python train.py --n_layer=14 --d_model=640 --experts_per_token=2 --d_expert=192 --d_shared_expert=832 --activation="silu" --normalize_top_k=true --balance_bias=false --lr_router=0.000183 --norm_eps=1e-06 --tie_embeddings=false --lr=0.00144 --beta1=0.9 --steps=9687
Below are experts of layer 10 (counted from 0) of a mixture-of-experts language model. Rows are named router (the router's row for the expert), up (a neuron's input weights, with its number), down (a neuron's output weights, with its number) and show model dimensions 80-159. Each number is 128 + 24 x the weight over its row's rms, rounded and kept within 0 to 255. Numbers have three digits each.
After each expert's rows: a language model's description of what the expert responds to. This comes from a sample of Wikipedia text that the model never trained on.

# expert 12
router:097087110121124157120107159135187140145171116161113159113125068140126127124122098146097138101138133169088117112147160117135141144119146188159180149074136133128155124115103139125100111131093091119108120146112163106112101122166100171158142118
up0:122158167097136157127111129114112151135147120121123134117131129145135135182170145117109137145125146117145146139125139124152125114105110100102124077139130126038142132153103144187182158112134106131141122121123149138073114124150111100128132131
down0:097108071140141073136143169101072128147134153118123172150109108110129112128160117126104066068126104110108167109167118100087149113175091130133115135166158171141072171149170159141144115099172124141148146113158096094127090122158143138153112128
up1:166120115109135131141115113130146072159157129144147125109122114132150151140165156171101208139095096158132128140148098103136119113130117140135136137131153121109139097106141099154160129116137117119124128136165126125110116164166114129119135136
down1:137106121104083115140143165166151119160104104126160129145126089150156105103136117130133130115149100128158164107106136075155187136109141110125129090144136138141107183123166112152097092090093102149128147132144140124167115117120129140162113108
up2:144120137143147166110149127111131181125107112137119136166114154099159153132175077186095135152130139166129096102098138089119152101163123113138126184128135135124084112104139123141097122100161126154089114119154154128097151129166101100079137150
down2:156132142177152156086104132114129172132154096125167100123117152150167140119130155130117119092099145141131139170172139124115109120123114107136152128128107117149122149138098154125152157109106141109170135086162141126120139158127153106138113164
Nationality adjectives, table separators. Nationality or language adjectives such as American, German, Mexican in descriptions of people and works; also table pipes and colons after field labels.

# expert 6
router:124133126143131119161105133120127123095127124140113102136130131083096100129142069110086136145150142124136134106134145095105163092159124148117151108124125153106117121096139166128134115098166107073148124146137129126113099130116137174075141099
up0:170145088163121160126111129143109156135153161156098128126099138117157134162129125124097129103096114115160131113165138145113091118150133113074077121108115101125137155137160211113148116134153136130118123148126136142106116128116109178141139096
down0:132154080092120130111123140141164142150154155138122148171132131107104150127148113108123120112154117145127113097116120135158149113104131164131159103159148151106059131103135104117130120092140159139116121124110127160175089134087167108166120154
up1:094134130152134096147152126081132114146136129110121098126064097143113124102136112142109154089120143163145144105153143136176189136136117129067117117110164128142160089124132121135103111127131115120126148123132112135157131152138131152163117110
down1:117083124117152155106108113156112145093097126150131130131078092107152139134148086137085116137164101104124163165139093125150092156117150152121128159127164106121148133134171116102097153112086174134152134144146111144139139119128170118106114133
up2:090138108097112133152149096146119123154158150131102133159101116147102130149160102131104107154112092143104088096107145110128147129155102171114139160155106110089124098114149155121100117139088129084114128124119110106133101100106123162255154127
down2:177163150146156110060096131146149124128154125176127109151112106100127114119119107128141114161148129100118120128124139143134154142111131144135096134144129113131105126118140133114124155104136108127161112102139161139121097115182138121131108136
Coordinates and table numbers. Digit pieces inside decimal coordinates, plus table pipes, percent signs, degree and minute marks and semicolons in numeric statistics tables.

# expert 17
router:116135176139126120119119127069158109090134134112133132167153159049108132153106109183133134167166141169096071137124160139106151133128109181129173134187076084109117132129112139129126113114138081134186154147121161131116121081111147136132151120
up0:143156147121174132124104098082128141129129171119114115135173169150134115116134181184135098127151086132149110110116139128109109073134113116168139111136157177094142108139094109148123154074121082120193120143117124140147145154168123149155169141
down0:134090092121132131118103104150110155120108121116115171095140114130114133147132116122147118129104095120101112129128127159119101130082090112156143086126158120120163146119140119133154104125142135146205134125130125106115111082153121165144091095
up1:135091165091122135162111122122169127149105083126138114121112150159131149178122165123110152128136131105122088119173097134136105125135124145177140155113146143097132130093086101154152153138145095122176117147095115153139129119158104129133124125
down1:102150127121153130104116114160121131149138131161189164088121105121112135103115105148141123139144131084105103165183112104155122119111120114123158132108149148110160165097144081135118153116121154128195111119191090136193159114148126135133127150
up2:136157126116184160131149133068106138111106100102143137114152132132162107108132119124125136117107154114112091139161071113088132128136146144128167118142079153119106096105140155132085140129129106133102131137096114174148114089126135130114124092
down2:102141137122164100114158135123151119154154116155137096113102112170121143151123122113120149090133142136102148175124101088163113107133162132154134125097090155126144111091172141129103134142121083133107071145118119111121138130132130116125149097
Name-ending words. Final words of proper names for titles, venues and institutions, such as Records, Festival, School, Street, Breakfast Club.

# expert 1
router:097163127153147109142086102120162121104110119150134117100135170099126118113136115152088123130148177116123126115117135161112109135163118157150153180160135145134154132127109119147141128116113106105128103126104124114146085093123152139142124103
up0:081127132150111110146165141109138141158158119158164123126099111149120130156092155114136111157134115101122141117139127160107130128118139139123126134125148149114118138104134128130137120126124119135156125143133085140107093151132181117165138131
down0:157059155113122132146121124127165168116151125147171134098145113172161121140127145134115149146152112137139100145152112131128126125113125146095140135174123120122103143121133147130090100152153116094142125152157129190079117093114087160159109138
up1:154133117124147154132166089063117205133114106125105148108092126129129130077187131139159098139111143121156127141115180109139116131107124107087087107142163122126126120120111143126141157094136121157133128148120117175108092136077125127076130127
down1:147125167139102099106123166120158109125118123140044143121131114127117112120159108155149163131109128159144118128139161147155121086139093105127139104112123168121131144156145156136157136142097165133125139124103124132136149127119139124118101121
up2:094158121092161152136136160128142097103111140139121159125149096144101102137135122119118164152136129095129150123100126139142100151125123144150128129129175131139129123136134148143130127114141129134134118139118098102107177102122154134096129103
down2:148185097072149172129134137109135131159108115135154123121124113151134113124134128131109172141117128122074131107133149164087122146137146107130100148117122160178123095136111147086109118107119200109120131134119093121145121090101092126120132107
Name-piece subword tokens. Middle pieces of personal and place names such as Ru-mel-ia and Ze-yn-ep, full first names like Albert, and the second = in ==See also==.

# expert 24
router:167123152153145163145134119137154179104143087162118165113126168079140102130119098128155107106143193162134101129171131092129149133129131156103152115127147138123137138087129162156093145096115116142145102143111126109110137148098120136158120137
up0:103099154131115137117110146157143099094154121138113120132130158159068134084116090120138124146103157141164144110123120103138151163135126120115118122148137123058151132160111140137120137143115104113113162116137121127104113126161123157136131139
down0:118108120107130156167148155127118137125154137128093145132136151095119132171152166107098206131083166144156097163141113102126125106118136114132078090125139134133143156128130154144097124130132144127098133166119134157129128082135135141140137146
up1:127093087133116158156127128129123085114075096156117123118113112118135159152121089115125100122193134104146111141128148104088154109163145145155121148113152131148133144125142147160124162090156133130077124133136134122172138141115092115120164133
down1:095159121129167158118146112159165109131091150045138128160141140090155130149129089116146110127130084135146138137123132144147152160105098102172069149160114123133136117123100123127116152155146106108101147172152078117127135120165137085140109157
up2:145118111116104187164124134131140090132149136155111133111163136147079094093082121119076116137108142117180114147138134100110125113187129140146116115127092108145142111068100089076156131129160111121112120123112126117143137164135167136129126139
down2:089134127137123166184104159142177123115104138122131127108159141125146086109147116106143133116124115122133141139116147145108084136135111131092136147147166144159130093117118140145110139126131077123132124134124099168128146113114116157156105159
Biographical action verbs. Past-tense verbs right after a person's name or he in biographies, such as won, moved, signed, married, remained, took.

# expert 30
router:118101149158151125131108164136154122090160131133119140136140188108103126153164051134134130120166148117123070132159131128164138110105106139110099145145139095105078136121153142127109106087152129127117129137126139111129154149119139105126110151
up0:113130136144114132127167091175109107095096110140143124176182108118116089126099139130129097122148127078145144121127122133134196095129120179125065159106118095135054150106122126161090109126105093119147131142125153123124058118156124123124125102
down0:137106096130124138140136107161108127109118120122132135137142124097179093100141137199156115142116091069145109150158119139133150147110109126130168126097108141119114125139117145177155129076116126142166132061133175087176100118136121148124112070
up1:140120152126104121124096119125152128115159120142134179088150097145102109125118084173122153110164097105175061095150123111142142104104124111191134124116143142120133161128164134184091127119140127077158177134131127104144132141147132091126118126
down1:116122120172110134105140110162084073130113152101149143155139130107115096110138129077089157134122148133123120114145109160129111104168159138162089155099113150142109119136120136134110144083134188149115128060133161143112161174125132104120137064
up2:125150114119117091115065107138139099125170135132090118154137099142074134144126132137099209146122114134132102129160129103130097079141127170180116116136130119081145152153115168112139125172127147097127178151109066110119191136117144152119083131
down2:127123096144155130171103116163154131106113121111150136113150108126139136144139122094125183120130139127123122140082130132144120080171125100115138114117144111133140139131139114142132131139145148174143091103110116122155181114121158074127123145
Line breaks and co-. Line breaks ending table rows or paragraphs, plus short pieces such as co, no and capital A at a word start, as in co-hosted.

# expert 11
router:094095113134125154145141113040181118114148142132110132137132110148106139128120121140126159109130137131087120093171140094121157124151079145162091144149093147134088128120106122105123112099155136159154127167118125099133122121127162184144138107
up0:114158113131158124103129108142157181134089133120146108119066116150114120153122111104113137122099121124134129089186094148166129153166097127212138130129134141101132130133158140125117151124118116109094119112125153134114159171149136132135124162
down0:117124149108117089127129135085135165139127128092130098126129158092123176135103111136119118122106115095134132099128126131101136116152089136132128163125128143149102142140155134120150134122108126134131106144085096149163109122136104097124093109
up1:146176102128129154154101113110140120117115140142142115186116111102154120133077111125109113106098123107064126137119103140103136086111113144108131128154132160173140134128104156209092116064131158101093139118091166137124064135059135156137137100
down1:112149138146140150109182120175127098179109137141101151116140104100136118110122093116135145136136154125140157153159134148137156142138097085147122142167074140154076100119116093113175114146121090176130141164136145153146135138152096185129065117
up2:122025138150144075146148116123133155160134134132190152104113111129144116114120135124086092107116133103122139099145118162132123132151088152092099152129119119148093085145165153060085169150130102116148121113116118164111165110136114126085110139
down2:146114133139125144074122128144083198099135136127145105108119148129173148150150109087108130111159129126130125120123143143120122127140145153164171082108052124098178125128168172153097138123080138108130156142115113127112180129128100131083140114
Non-Latin bytes, quantifiers. Lead bytes of Cyrillic, Greek, accented or other non-Latin characters, plus quantifier words like more, other, some, many, two.

# expert 31
router:130177156187122092147125125123130134115136122155134149179133130083102112141137127156098126129145168136104136095093123110113164129124093139148186156129149106116081119125122110157123134130104120134114142134112110131120138135123132122098097102
up0:132161152121092144119159109124124150133181140122146121138118110099106152116210123116144115112107101111133145116132116127117161110137121092170107130126141143149141079096071123136153141150151102125101118123113128120132185067141129105152103112
down0:140146102074125145162090104082120123119135127120111125097106125099147146167107113123133130130130166153080085126105127135113185138132099097157106121152126157130100155099158112096111119144146161111154166142142142132138161130112189120123160103
up1:127126170164136097134141137128111065119113135145137118162147076116135113134134134153150117154097104108109089117093119065111178123100112140156164101109104120123130156125148151120119114127153148129122138137163152151160135125090194122072092096
down1:098136129125159129112105108142112093101118100108127123120138115160128142127119155119132146181167095147192155071083129100138137124117127128166125173150133118103131139091154108156121118096114157120099128138107127117140150144123109090136138146
up2:068127196119120101130085128161116108134151129138136173141088065118128133123109102152115135108136092137085112110116125152114120135132134119138116171147113141133116140107142126123126089158102116141136127134168096126097122163134181132107155121
down2:117131089096111113163115151128144108101094120130146111116095126105155163109084121177123148124101095145076121180116106144150120129120105177120157134111132122099138128146111154095130144160127151115111144141127145131118141108141125125093149133
Table and list punctuation. Table pipes, separator rows, list dashes and bullets, colons after field labels, and semicolons in tables and reference lists.

# expert 18
router:096090166111160123138099118098130133109142112127123113137123137101126150122092183161170121155135144089127113142139177093115153119145125107115140188110116137151168148113141126117113094119104154112149141144096160110111127134122160130097131094
up0:135092125100134103124115191100111123153175108140131173125163160128103133141105127151119127159118101123092140154123157165115114142161106129148144137139142143098137125151145137118172112154079154122151141110131089117162099135138111122138112123
down0:118160095125146135115146108125085129152153109140154142101165128119141115095154135130142149100137135134163136118116162111132084132132118138158126100132168111141164124124121136111141124127149104073137123145137117113117148141104139086130148071
up1:108115161126134153138137120138124149062103133124121118075144113130136109180143145141042132145103091153146112161091168114164122112129138124105119136129126121105139129110083120136107164148075113095126103139180171108090136075147157130096118129
down1:144107117129103136154120132149102114127149113147154148129131121122109161140111161146100135110138129134142137145115148170134116130120138115126115113114091138104079074127100087143138104175123124115144193125145165107130171101129154166115170147
up2:104120140115136114123130108147121120157154133131100158124120143174169110131114111107140142113104133105088125146121107113110172092148123181119124109049123137101164122119141148163105108115154156125092131117153166137105155116111129114080087157
down2:131113149147143149106161140136116142140153144080089114119144130143144122141108116120126137162096121105143145147118106131158135158126133115114115138100131172148133158122131167154127092127142144105116162072111149130104131118141089103130091092
Common content nouns. Topical nouns and noun endings after the, a or his, such as role, development, research, film, battle, communication, touchdown.

# expert 26
router:099111145133132125140108124148148087112143121162126176166113141119131121152119139156137127116158108172105133116070114124121132124116128131104153161141187132131073125147134113097087112105155121098101149142142097095101123099116148148125169108
up0:100125156096147174115117151132131159108145152124147119095099076084106118129127087132120152160158091138169142107163092077105129165133135181113143119063108117115106113119109129138066116131126117094168105146116115122103123075128124173144120086
down0:086125112137137179092124121173128094119099091143150114097154136070116146125121121157116134145166118117108143127122117165142121122111095058125132112135170103092091120140139113104153169142099168129126157128126131134123158165102117115145155098
up1:116148090116147122122112093151125129113148116175121112119149175127164144156171076134108116114134098134137116141133108114114102142128159099129124118069111139133132156137125158151110090127149142133137111123119139128120054117125169108141157126
down1:128111149110100080164188132137146121139104136149135132125120123151170105100097111115131151117111101137124151143155159125110131125132120086123127124140090117079149104158109138142138122120110134109109150138157173090106145174152123124066135130
up2:158106150069120137120128118154129144124142103132144124124172146103186114128096178134145090054157111092153135118109092083110174127127136119096159196104159161132141061143094144120140101157132106141135137116117131157133103129147149117166157137
down2:149147143117076126153125144151128140148125114107106111081155145111101147150140137130144097142115162107126145107105114146155064122097121134101128105077136137144148156099122140105134158133110113131102139120119114118136115120124174084114112146
Prepositions and conjunctions. Connecting words between phrases, mainly in, and, to, by, from, as in ranges like November 2017 to February 2018.

# expert 5
router:083137119141113134146123110169125157121132094152116125096121117090140152140123156150126119120120147133121086146133110130127134105122109128120131158152113110135143131119080137092137114082079165109090131141131179144109189144113140187118134144
up0:135105126129136120123139168114132107120123133115107093126060113143118196113117143133148148082143162077094101152119155063110140109124154138110114080108120132111134108115120088093121145116059135140125151118125091134131128126130149166152131132
down0:174132128111142088134142168138153151157140137117162117106104105104055099111121173110156102123120103191144099109112088131120086085143079122137169104136128111117112104138122137145105115125094125150146137094146118129119189092126118096105157093
up1:121131118116093120152133107134119161166114112113080113166104122122136125120135127157102120139128109116146134138140118132112114096151143139137102140139063106135150106080133165142114111082081145124166092155161152118088106170117205173151122070
down1:124134109151142127125155148140117135139120161157180151128168128079101117112129120151160105158141126082142118193140134164151146084149109119143125140171149142153131105099100156167164131127130155129124123160094119136110171191126092141098132149
up2:110133114173140136124148105090136146138112171109137127126130137121130099128126142127158120169117078140109115107108148115145097155153115090104123148169107137109142177121140133120160171086128159126141136114125079111102139110157144099125145132
down2:150100140154067142164125122174111119087158142144114170102117071157190139125151141091183122162141118125100156101102111115086103137128136104120163122160098145118117126146115082120140160142105153128148156114136134130105134130125138126155122085
Periods and abbreviations. Sentence-final and decimal periods plus capital letters inside abbreviations and codes, such as U.S.A., S.D. Cal., US, GTE.

# expert 19
router:127172112145111145144111124092139118133178113121114149088137097115136088124166105134115176091159158153131114116122137094123155104139133127135113156145153145094103126126106161075106151125122114131126130153090155114134144125142129131112122111
up0:123143112138099112117131128152133177140127113145141123110107155099170157116135148140127139156144177125106137125108085139111123044111159129110140161166098162134153169141132159192142113132089146112127126152141115122142138109153080131130126142
down0:111130149122167119153188132134092103153126097158112140125138141072147140128117148169104158086154140103101153124108125146124136138176137132098125135143099130128123098099131122127130136123143161068082125151166134139126130156152162120128113109
up1:117148095142136145151142139180139126116110146134119138107156139115140179089123136086168073112126108144104131122092124142076134127178117160123105141134091131135101101152173136121124132097120097128135110102117097131130132118105128094124108114
down1:132108160109088145099154144130121127140115114130074138087083088125090187147134151082116156141109087171056112111110185136141106137142107153156128098137099114162161099079151094140104120150150097152099138154163087087135157135132157113169114111
up2:127162164112090164126154108141111113144134131137158162114129134128120093122122150135102131128147101164195104142129089147118146127140115161148135118157151108071084146127114137154121127114118119130129121118179089129137136155103117119128145135
down2:175130115108167106120128093088163178183113121125109089140118144116107107102114135116116148129129111082145132124128100111089157092107167123130143145127125144138103122152091181105165093125139146154132131158122102096072110132124107158128133183
Determiners and possessives. Articles and possessives the, a, an, his, their, its, and words right after them like new, first, early.

# expert 4
router:111164155103137125137151125113150104136125084126162160139115109136076093146116130118083128115110151119096131112119132116125107141109103141157118181140132116114119102163102157069123132148124108107119127162137135128107173137168154123150153107
up0:150133141122142185151131127093160114145117090125146135114162155130116114133115135139145161097140123115140147162105111074079165136157114129118148164130119160078151144102132125108112110153125086132094116122114159156101131121139125152101175116
down0:132170106111098169135157102162118118099139160104138098121139159121144160151162113135159092130085194128136122154125162064072154083085139126095138179137103131147131129095109100119133125111121081095090141126127151087159153144133133138106128110
up1:140129110136131098143174101149126108147099104121135126168122155164140156118118131128153157149134141123137141104112102114150102118159142098135127152147101194087114155154166103103149127116125158082167136132095106145131114117126135136108154131
down1:166110161126105081146155166131130107125121119127144144129153175123144157087123081159154091149111107117150116147140136123127092135140115127167095072130150117130081123153114126115150120137092146117157169124112144110103127138110137119120122105
up2:119078091150103129119135142101097139149123141123132141130139123114166185132152173113103102118123123184107147119150095150172132102123113114132114142126096137134105131143144138130095077157137193107168082137103148152100141137128124134070142120
down2:092101105128076099108138173098146134107086129157141130122110169103172161139138149106148161093159115109128145144129124136100130121133143140151116139136100092139112096150113137132127149124130112123143115148126129189195103097101085148105128141
Word-piece stems, kin nouns. Middle word pieces such as Pl-ast-ic and Sc-orp-ion, plus role and kinship nouns like father, director, daughter and president.

# expert 3
router:139143145165124104131121107142120107139146111132122139141122163117114126102124105129129157099145126161135120128146132121139162109151109123093106137113157148187119153104094146185150134086119077076139138150108119103130150127193092152083121134
up0:123167141117126113117151156144095071125118102153119077109150098128139185165092129127123151119093140157129131137150133133141118138128136147140117110140152100100137117121121140132168128111118092128142156165121114104106133068130094117167115094
down0:127114118109116145108131148115117160121138107139174115117094116071135121119112094112132149116098103120144169135174134113113108070139134122082137155117154104104134142129107092106140134145128141119121133147089124117127126108187148160167105096
up1:124132128138143111160130179121122148107137123154138123150123086118105097175169120145133148100173136108127141156144129117143121142107150142081109130095155105162129114146130129135148121089108147143103160122137139182141104147132087127068103079
down1:123101091137110150081118144136110102137143115131118108114175126069080123124089134094156127105142132125108130126150138079108128110151122157122110142152144146141115115138177099104136160132146117135135114163115138129159107189127130133146098135
up2:162122164159118136133118130127106139120123120119130120115110125081128186106133129138137124170124174166109087112107099158149112095164077181128122124122095104104109107157100143158168134117161152145086138116174108147164145114142133136057111125
down2:174088108114096140098144172115126147143095131098143129115134123132090144156099129115125117133109128166112122116100104163168105131201135150131106133135167176127125125178168175109124128155100146157148152085108137086119118097146142118129121164
Place names, clause connectives. Subordinators and determiners such as that, which, where, because, this; also first pieces of place names after in/at, such as Cal(cutta), Long Island.

# expert 28
router:112147124146144133114112087102192102098149100137108176124119135096102138134145158142114127166205122099141152136086160140138106110140125132181151152155188086122126144126114092133133118153155136103169136155110111133105086138139135118076173104
up0:083168126099120173122133115120179130151148167111112091095129163153156126150127097152144139098149188107180151119123131159136115118130147144086128125138133125163132149139125125128134166121147120116121110124110120131101141130098130158063129141
down0:128164153141121151114098148136132121143134140133178121139116152114139153146111138182146116117149105127147137103088112135109092120104123159132123117131121114157120153157107107132139118177106110143144144184122153131160128148141109131099148108
up1:120152117162122087129140122079172092087101153133105152120137107107116128132070135132115156128119148154116156125101156169152143105140156123158144161121128131143144124136096155146131105144108112127149168088117110153143141116160136129106129102
down1:130137151071149153159150133188121137153104171136156173124136135114129149114127149116124082132141133076119103150117146156125127120137106140118168114095116160094135087143123131126158139115154164148161149110138135150143079131151127135159092119
up2:119138152081124110150111141165150112127112152148143094126176138098074059060139109137113167167083139135129144149115164127123097137131160127086111133149101092114117098141110132171125162129104158156160129112092183130132115131122055132124092126
down2:114145135126087127126099110148141155137116131134131101143111142108170082096122122134184120119120129155103146140130165106129158121127161108178125144150128162145136079135128124132116134130157163092179147135127107129135153130155170122134070132
Apostrophes and month names. Possessive apostrophes as in Men's and governor's, month names in dates like 17 September, and syllable pieces like ti and ci.

# expert 23
router:086145155159178180150130145147131117074167112142110118170121124108101148112145129169082152103134111102139109119140137158133147106135091126099148151076115164100110112080117131148130126126071138104129121146125131130132141104149142164106146131
up0:103118138108095157121151140140141085151153150138139151143136111112081134127139116121146158122110135103117155139093114111070137132133104184153178146130137106104132144175116180115132142101118172134169127168139151129129135147117095122159152140
down0:183120144096102123173142110116133135112135132119133117124089136155074149104139126102166103146124200135138103119142103109099106114094089085121117108149174099119119093139100149157145133060118143176136130142162148121126132102130165132146101139
up1:144133110112146139129166119133091165141093090130122127116118159132102153116140106114154103153125133128112122141149115147095138118112118135122072116099174159103078141107083163140105125149143146109195119129095138119132055138125105107161116116
down1:156164109143133095138137128103081081102109166136112165109145119168134110162129114151128102141105149150124159101115101104105122141122102112147138142112112115139110101112134118121116142131126137135138140155112148141094112103134119140129132160
up2:120162146069119138153097084125151117082113131162158099123100144150116123121154135112157125192127122110149151155152135120071130094132149109107116151108133131133119141140105121107110116139140125120109172140130138161092137153111114150141141134
down2:162155145069131165127111126106122133187130128165084116142098089118153119120127214148178148172124124085149119140130113120081133141093134097102103118133094134119136137134120143131142143157116110115111128145108126181083115136120106137097111119
Commas and place names. Commas and clause-ending nouns, especially states, countries and cities after "in" or a city name, like Texas, California, century.

# expert 14
router:108116116132121134117136140124134147102121109132145128109111114110133149118143133120094163222166137152121141116111152146124143099087136093115129153160127105142143121087139130112118139085102116105111146140117163126104115125123145166125114107
up0:130077157155148141154129107120146104120126105135132147130112139123114144124103138150167143109083109097159109124135104094126150123133101134132156145135165112165104124131137093128133140098167151151106123128156109095107153108178060089130115169
down0:104146091159143140139113136100140141126126154065174148132140120097127114113123128150079143135125167138128126127092121137139114143140115122156104099129138139148126136092147155120117111137164133149155132150152139125130133150160098160134119116
up1:127109140130140120140143159156131184143107130124108141131132170129139142119171124116111108141113132156119104117124135142111171129120103133140128111164135093085141150087151142101194114101146154122133189112127135143149121087113085171113149111
down1:138091139130172176070109140122128140177160115148131108142147156142145114072139096127129137119153128106150133114141071137140117122083098120126100106115097149100124111127143124068093102107106128144130164133162111114090131120130131103139190138
up2:132096126171124096138137138107168131150095129102098167078159123153119132105101144127143152156119121091157117129095117156134098145133067102095104151135135142180145140098147139089062137120151141156100145102156124091102121140131158101142143097
down2:140115155126142123096159139167104102124111140127126131115131136110107100128161140148135171212106093137129108096152157146107118135063097123107124112130122085128132111114129129140123151127148147147170101103093136166121136140150115111142092121
Hyphens, brackets, prefixes. Hyphens, opening parentheses and quotes, line breaks, and word-initial prefixes such as un-, dis-, re-, inter- in unemployment.

# expert 7
router:089123153103138164098134129109124146103132047130124116118132151128144156124105116170099153115181126108125125116135114124176169100100096164118123130148120142156128139096137139097116068136161155116148122136125165105131138134085153143117149117
up0:112122130096168123134121103121128106090134083132142154111113166134145158147158126131084114103167184116130146135180119129142119096105104150135105145103137144102124139128096134103071138146150142115158101133129144114128130146114126141129151151
down0:153111123145128113124144125130042155133122139085150092110133115093132124118123156115112143141135122185096136143087145099107100127159132145102128136149120131132163091202122186121156130129124068155129187077129115129118141144097055112131097144
up1:099120131108106139141128153123147131161104113121104133117163137141145134076123097125148158146099150120146136144158139146167128156154150139106147119134097167091090149148117113140138122066157155134133127114147174139116115159130132134120116104
down1:154141093132139152142138109153132130120074120156126122126160145140118109151124114083111135164110173127140141071211145092140141123095100120085150090140128133106094109132132143123108131107124121115136124145137153164108118141162095143143130139
up2:132143140150196110135113145135146129140138093126128129132117123153093143103114106140132119135128137087101146097119127095103147133138089104127152112117112107102136155112086121176111134137133137131081134130135113111113156128099153102107137143
down2:137180154138103144101127129125110165129153082098115163156138160170103125135118123141138145153175150165121160116173125071142127102109111135073148125141085115126123120117099111111131135128104175118096146147104099148119136136128084121127078152
Closing brackets, table numbers. Closing ), ], }, and quote marks, plus numbers in table cells such as scores, times and dates; also taxon-name endings.

# expert 21
router:103110130115122146140124166097125139111151121137131117121134145088140112185161131136102174176130123137151124126120139086139149120137108158144118171129156106151134130103121162147076148139118088140130147131120113149149114122099111150148126163
up0:133132104112155149137120105101109107143181160146131139142138129123113111138144116124113148122114126103106119117107082106144175141123105097147169133121138170111100133110131121131110146131174105121155106151120118133101107118133135141131118117
down0:134157103107119155115125155080092116123113136112092163130155125133148090097151142111114170092102138113144185082139138111109178098144152159167166111120130132161115119145086099124103104136132118136101159117152087156148125146133150122125185120
up1:134111146127125135152110096154137132123114142139150143145094137147124149102120140116135155104075151108127121159109153099129114095131114131124155124145151127126103128113146117111161123168146085113085118112124117122130128118114095129132178089
down1:139137135127161122111100098139112105136113105133143118126105099123144086119121107129137128103107172151069101114093145109165085130149150130109139128132112114154148132127153173134130163117094121096124136133112131108075118123084127114151144088
up2:166107079128108137138140074098110186168139156119082133135145150137139118139155160087113103122108132167107137109153113097140118094119134105111104129098119145125104129118150163154085133094127100126124133113129172089127083158114166125121140181
down2:125131078132134144123148104155148149113117112131136119145121134149140111147160156109142126124131119155111103133095109103120151097171150114131108145101154115122116107123123104098129128111178139143113117157125103111108141108111119124134148144
Section and list starts. Paragraph breaks, list dashes, and first pieces of headings or infobox labels, such as Singles, Builder, Total, Species, Genus.

# expert 8
router:113146158134142115161111122134112102138132107148116148090112094081110105168124078143135111124174175125135140096145179129134185130164140101135121149128151114126104159183109145116110097149130142106138134135150117100155124148153129135140122121
up0:151107110122137107168157112150109105178118125122099148109115130102052118133096180090124137168090124089129121129129147138115138102132144101153094135109161122146130177104130130144165150116153182135121128111126114123133119138147118162072105155
down0:095157132129142149130123113143127118112163108137136149151140108172095135154124166139137183120127135133073088152093141132161157125103117126112121110126145128155096153129132101130136115131089139127209145123129111142081122165134128126124156166
up1:140128190130140128122133140117127123090162130126111121180133149125121093147094123138114095165127096176127120130158123105151135162126093121126111135131127107141126148146118115088133097141147104129126136112148087133112167133139121145090111146
down1:123140184117108165121155108141140126110126136125105119135172141162112180178144161171124143148132156107138145138159109112136111151113148091120130126134144137161129134131095138116125136133137095138104111125151112164115087133145156160169129127
up2:111126175135109164113103084145148077105123135128128114142124128120140116123144144106111118152148133140121133114135164113132124115123132129132111159132166157154123113133139128120118122159120173096111127114142162135082112156119111128103110113
down2:138150125107074135150155097104123124096084158104125147127132137145128127169111141118087156200099110137133112169143150154128151127151127138125159132050120098154132123116126131108131127103134140113168121095117122123120132139157145098151134139
Word-inner suffixes. Middle and ending pieces of ordinary words split into subwords, such as -ical, -ic, -ed, -ing in Artistic, heritage, branded.

# expert 15
router:101088164078134138134129146118142149131150126168125174175140148120154132178129113159144121119098104143119170121170140091127158117117139118143097133130144130131153159106103159147104120088136143128124160171077153123138149105134174131107151119
up0:165099132125108162158137102122116169126108143111120126139152129122117184135158146160157131131083133131143116126156107119069131100120162141143112136131114127119096137122105096103085132124109106122192111120144148161141092091130119097060093079
down0:115107113156144133127116110130135165112165109119143197138114138155171135127124115139107107110176103086129118123124090116124168138100138142124153143135108133129115091147160110147106143160155147145109129101114124127150122085124170104116114081
up1:155128094137136118126152149131119126122119148132127126131132138118129141194131113113114143105088136132138101159147155123140129117114141147133197147140103104156132195121124126131103120110104132089115123145130066112143081153132142128082138118
down1:125151108118126132157134172144115150125157088121173128111141117138091112112106123183100119126068171108092141127132148120091113114150121134097136139143142138139138130127099100151139125133160083097156141132152144149132168157098107166145120129
up2:140128126175111135129148056113162127117112131118135128152118115122114134099167116149166126151121113147169117108137112120102114160118098074118092154116123180114117150124072130132169137099126158121172143126115135109130134088162118132143156061
down2:149127156146133151148106141114118115112093107071133123135110120152156128149133142117148135135138098157125146108140153171138096114178102190132145134104117157116129169133124182120153156132163110135127143136113142165107116165134092121111138129
Numbers and counts. Numerals in scores, dates, records, measurements and statistics tables, such as 18, 19, 20–0, 1,200; also number words like several, four.

# expert 0
router:101093159080144084119117087110190176100133125139106137107112103109115100090117147142112141104154154147116088147169131110113089123107111147133080128074088106108139130113093173149092108079112120114114121123105159128090101159104152156092121131
up0:130169143121131145140086142186136106094103100107145106119148142155116117162143106105110165111142129167112113132133120141128090131139112159174156079120151108147122150125120111095189105109149061103061136177124129127135111139146135134083101108
down0:085153138135117139132129121119125105134144077099139129118150142196113109147099173131143116127176141110149106090179130182106133167111106140129172107155134129108098135135140146145098136117143098106146132121117082112106152139135063145118157116
up1:131112124100144133100133169145192158128207105115077158116151119109144088109108129107136159153137146143154098170139145134085118117117104093124152133159142077083136143142136149149107137131134122140165131124146140141118156140121111117097098110
down1:138160047112105109136095164111155198153175104101139067134132093146135116166123122153131140125155141089150174124145135119144098134126160093117146125135160105143124112121151109078105103156120152123087140113132129142135126158126118110113130107
up2:126140142110157106144131131164117103122150087113118089146134139125175109133157119142179129116127103173153136133151098120152120139141130157125102109103208101071151125137122150113080072140112098131153106150170147134132156141118114103133100181
down2:158134098176163122189126119086110133104117150158131101139125143154149127123090144120121133113177140173133153063085149136086119142141091121119092122136161140116129091140150137153116147131120104113120115156141105146175145089108149157118107095
Team and institution nouns. Head nouns and adjectives for teams, states and institutions in sports and political text, such as national team, state title, League, University, it.